Experts of a small language model.
Size: 10 layers, 66.7M parameters.
Below are experts of layer 7 (counted from 0) of a mixture-of-experts language model. Rows are named router (the router's row for the expert) and show model dimensions 224-279. Each number is 128 + 32 x the weight over its row's rms, rounded and kept within 0 to 255. Numbers have three digits each.
After each expert's rows: "gets" lists some tokens that make up at least twice as much of what it gets as of all text; "mostly gets" lists some tokens that are sent to it at least half of the time. This comes from a sample of Wikipedia text that the model never trained on. Tokens count by the router's weight.

# expert 7
router:115128094113109183085199120118088120137101137171096039067147081180076125076169143160152175066212046063125083114148144112146087165135134137157158163159168148140176115095
gets: "-", ".", "1", "–", "=", "/"
mostly gets: "-", "=", "\\", " =", "time", " \\"

# expert 29
router:054179120077167101161127130209150101111106098101077171116089084101119169154113079145115130153106100134212116171078083106124128101175122072106125159149122127128149135080
gets: "5", "7", "8", "9", "4", "6"
mostly gets: " years", " century", " year", " days", " million", " months"

# expert 28
router:088110160119103075113208097066102204114125143136134103101122119150163150145105110124065178145091135162099104136159087164158154119107067081115106146156150110094122101166
gets: " and", ",", " or", " &", " /", "),"
mostly gets: " and", " or", " &", " but", " San", "),"

# expert 33
router:118098160087134156145118102122124139169118162114186155179095114097163120085121180120047140139148154085061112128121175114173108120127130112133182076180158091086118160124
gets: " the", " The", "The", " film", " two", " a"
mostly gets: " The", " film", " two", " more", " this", " work"

# expert 1
router:198137096160117186131156186099101186134150127161029128105075145079084136122185108133143098141093197183114040135117116112070154104153151118171154138141148084159162096166
gets: "\n", " F", " C", " P", " G", " H"
mostly gets: " F", " G", " C", " P", " No", " p"

# expert 18
router:125065144099136109120154127101162161081134100134119182091163137118129183105158085122159098052090096159177172074116131172153128131160154153135197204079109141117133101058
gets: " New", "op", "ac", " con", " Li", "min"
mostly gets: " New", "op", " con", "ac", " Li", "ud"

# expert 17
router:153179152129154129096195150148136126156135086110168156071083121145136124180104144167111138129129145091154116135200101157115104157110178189110124139160101170130141138130
gets: " an", "na", " An", " Ar", "br", "yl"
mostly gets: "na", " an", " Na", " An", "ana", "ina"

# expert 19
router:101107137095110135133119182200099124111199136080175114152144146156124099132129139101155083089190110152140187144219109171127121133060089191138063148104163138100127149154
gets: " as", "d", "at", "ad", "us", "un"
mostly gets: "us", "at", "ad", "ot", " became", "d"

# expert 32
router:043107138140168069156088080143118108107113077099169132171117118115147208138090115106131076140155111097121163145116113109137101104122108098085173130083135130172120112160
gets: "ly", ",", "3", "te", "2", "ment"
mostly gets: "ly", "ment", "ation", "x", "te", "ary"

# expert 2
router:109129163109113129122192150128174145073147110185140070117148136119118147162134142138057152137117136119153076120149102172101168132161119089134102129144155044143083147129
gets: ",", " which", " and", " that", " who", " also"
mostly gets: "\",", " who", " France", " They", " due", "),"

# expert 5
router:150111094124058135123092107130123124123104139109174096110136124092179077137130142183116172082132110190122093126120150145105129163128159113183101160109107144120125140096
gets: "y", " A", "le", "ma", "se", "ne"
mostly gets: " A", "y", "le", "se", "ma", "ne"

# expert 8
router:120140156129118143121144199132121146091136116179147159156189146189191090160153112140145134166138161178091086105129179146121082121163056190140197093095120128090187174143
gets: "ter", "am", "ish", "mon", "ber", " Che"
mostly gets: "ter", "am", "age", "ber", " War", "mon"

# expert 27
router:159141134115133182156126108113097109125153162166091152100094091127173114126117157109127062107152112100100140120090138182130097150070131117157161104087102148087173082145
gets: "|", "4", "2", "3", "5", "1"
mostly gets: " Be", "be", " ex", "|", "|---|---|", " Ka"

# expert 13
router:073158078153149084151107125196066093085102110156148216178164157135135087107141135166091104193109143059151109143129146165102120108179108125140150076121145140131115119150
gets: "e", "de", "i", "ist", " Vi", "vi"
mostly gets: "e", "de", "ist", "ge", " Vi", "é"

# expert 43
router:138133109124164106120127112126096073133101134099141125087097107157195131102088080150077146074160098162107098131161070153094101216129163105119185119104095117131062137159
gets: "A", " Pa", "1", "2", "T", "M"
mostly gets: " T", "M", " E", "T", " Pa", "I"

# expert 3
router:190152133161103103140156141117184107157114113169140121127097109163106148144112126114098144106129106102223208164094162147145111154173124115102123159131044082201109084141
gets: "2", "1", "9", "–", " World", "man"
mostly gets: "man", "land", " National", " American", " season", " year"

# expert 21
router:078132098128069083129139104186127085134119162076133082146100114052117110125204149068153100087079159131110054176100117177097112177155099129134161121151179115149111170123
gets: "s", " T", " M", " N", " m", " V"
mostly gets: " S", "S", " T", " N", "T", " M"

# expert 25
router:098109138089154173107101127138119114139134139217140141146143140115158113131133117135131162161130120156135150106115136088157215161114172177084098089111130127139173195074
gets: "th", "%", "\"", "et", ")", "it"
mostly gets: "th", "%", "et", "″", "all", "\""

# expert 4
router:154093112213083143147106121154079097133096147091127159042110144089116144109174155087147106169134112118109133095153188080071139129131180181102138168114141133118129110198
gets: "0", " out", "ent", " |", " no", " up"
mostly gets: " out", "ent", "ous", " no", " up", " do"

# expert 11
router:106136146130133097096077136094136155109062154094084121137095099128111178178084102171109148089116122123103113084095112089103099104123128152088108105146105146125131119124
gets: "al", "°", "′", " a", " population", " Al"
mostly gets: "al", "°", " Al", "′", "″", " same"

# expert 16
router:109136081083126102127154156124126136150161098121164112104162139139092136172102113141122138142152075130129142091109082143163106092117128104084100128101115045195110135090
gets: "i", "an", "u", "ang", "N", "ar"
mostly gets: "u", "ang", "i", "ti", "ja", "an"

# expert 47
router:140151130055114164109115123116160085056132165079171158166148182169150084109113088151097111164167130106117171146137096064081064100155111111139124140112074088070153140108
gets: "\n", "==", "a", "en", "===", " Con"
mostly gets: "a", "==", "===", "en", " ==", " ==="

# expert 46
router:167089137138087177142124076114179140122098143191150125086162114117145171146129059132074129143139081159109141109145152149080147072163099090110068128107163132150149168195
gets: " to", ";", ")", " he", " He", " –"
mostly gets: ";", " he", " –", " He", " she", " who"

# expert 42
router:166151221106078106140089161103080126127082154119094122189137149154081093118113113113150176145164140114103160122163224107093143112110133152149100167180118130129218107067
gets: "er", "in", "on", "up", "ul", "ar"
mostly gets: "in", "er", "on", "ul", "In", "ers"

# expert 37
router:150155046076111167124081085179144100151178076160121166156126143061105055113150163102099118190098086133111096130071111141108149079110093123090117154130093123157159101085
gets: "ic", "1", "2", "tic", "9", "v"
mostly gets: "ic", "tic", "v", "ov", "lin", "gen"

# expert 24
router:191116145132143125118091080184123187144169158125085160129193087098124157114134180142147177180078091135155153106144130174170172105133143113149151137085137123085137109127
gets: " W", " D", "S", " O", "C", " Co"
mostly gets: " D", " K", " W", "W", " O", " N"

# expert 15
router:125126145132143080111122106175108124147202211091144063170127126123185119140118124134150144111157187180151144117123113191142070157075158149118090141127149129135142139073
gets: " was", " is", " a", " were", " are", " the"
mostly gets: " was", " is", "The", " been", " became", " were"

# expert 40
router:208129162101157159133071108197142116051133123105061114160214128111101155183121141153144145081096099135075098078157069125132165152176116115094109103160107174149143118146
gets: "r", "il", "ri", "9", "mar", "cu"
mostly gets: "r", "il", "ri", "la", "z", "mar"

# expert 20
router:150171157126164122076188143092108115163143162126160113149103108153151113109119145111101191123151096127165183120116148108136090091060206123145104082136145134096138164096
gets: " the", " a", " de", " re", "re", " Re"
mostly gets: " de", " re", "re", " La", " the", " Le"

# expert 26
router:141183106208062127166074146126134105151149120095162068096127193147158120091175211158124136182172081135154092066138152126126096086128101145138109156147151144129117135149
gets: " ", "wa", "See", " See"
mostly gets: " ", "wa", " $", "_{", "See", " "

# expert 12
router:141169073185170058161201122123123117102147125101109172108048154135143047144085158086145103126134127129076115178148128059125147116151127097125123150122108121151174096151
gets: "0", "k", "c", "2", "3", "p"
mostly gets: "k", "c", "p", "ko", "ep", "mp"

# expert 30
router:133163129098108117105138171081104114113058072133143105178183174178169172138132133129167179110096114179122147107087203129180076142123149134171131115149083121077142128117
gets: " in", " the", " his", " In", "In", " her"
mostly gets: " in", " his", " In", " her", " their", " its"

# expert 23
router:100092162098099117208180104122174160111086142155066106170152118171130108123161212155107076110090099118112159163071146109141162115130135089084052164132158101168083158108
gets: "s", "ton", ")", "son", " County", "ley"
mostly gets: "ton", " State", " States", " Street", " Pro", " County"

# expert 31
router:153139136124139167107108115089123124155134098187150167166112139122110141163163098130173127148114180143168164197099091137151118175075108123084118115126148205168120129183
gets: "o", "or", "ia", "ta", "to", "ry"
mostly gets: "or", "ia", "ine", "ry", "---|---|---|---|", "ie"

# expert 39
router:165067143139130095147149106121112193096129107098159153160126105134065157102140131082196121141142164132088081130114104115174166105169144116181143144149119171146104134171
gets: "s", " time", " name", " to", "ive", " by"
mostly gets: " time", " name", "ance", "ive", " used", " work"

# expert 22
router:157123100111123110159136193150110122148092130177111193090159171173119111106127090186157181131186102099168122120142161180206132193097234076118127125148160114021095090155
gets: "1", "2", " Me", ",", " end", " where"
mostly gets: " Me", " when", " where", " end", " there", " people"

# expert 41
router:094166185130084125128106088064073069171158177138100065159140167145110154140160150105141141160181088115179104150119185172102077121151113177158121081117210188098183117122
gets: ":", " |", " the", " ex", " –", "born"
mostly gets: ":", " including", " ex", "=", "born", " born"

# expert 0
router:115145122137157135125109160116125110068114116111137133084144104130082140105098066137115146138174134077122089147099106060127130133021132091146160163161138132092101141116
gets: " |", "\n", ".", "==", " ==", ")."
mostly gets: " ==", " ===", "\".", ".\"", ").", "===="

# expert 14
router:106179129143141150104167118126198187121158151100080095111103130126158134163143162155129141144154140138145103180073149080116151115171139176098111092115102147104155187105
gets: " (", "n", " \"", "(", "ni", " $"
mostly gets: " (", "n", " $", "ni", "(", " not"

# expert 10
router:052139153092157146094128118162141173151170104088141111168120172097112124128123099109071106145107132174159113145159196187177103142112109155090150122092161072093108066129
gets: " of", "ing", "ed", " for", " with", " on"
mostly gets: " of", " with", " on", " for", " had", " from"

# expert 34
router:072152149160155091070146144161124143170128083107100061126171134117191164103171114159140136069056193101088181119144144069104074140173102103160099129119076141142130154136
gets: " S", " B", " E", " L", " St", " R"
mostly gets: " S", " B", " I", " N", " K", " E"

# expert 36
router:090137114051138118125078090097160174166132127131165085052149128111115150104134155131123110118118153141134104145082069140178118106165089098157118153149153152167189127085
gets: "–", "-", "ch", " |", "/", ")"
mostly gets: "ch", "ical", "ative", "ship", "ology", " century"

# expert 38
router:083144137131154144123157037099183101157122115116118187106114071067148148082119207163147161127157090102159133109095125078149130117135101166133131112189117128110117138115
gets: "t", " at", "m", "f", "st", "w"
mostly gets: "t", "st", " at", "f", "w", "m"

# expert 44
router:130156130129132131115167139149136136126127089149122136177074089127120144119110050101132115126126183117151163208142048172072134100134136127090110132163136155079101090104
gets: "0", "9", "'", "8", "5", "6"
mostly gets: "el", "ev", " European", "’", "'", "5"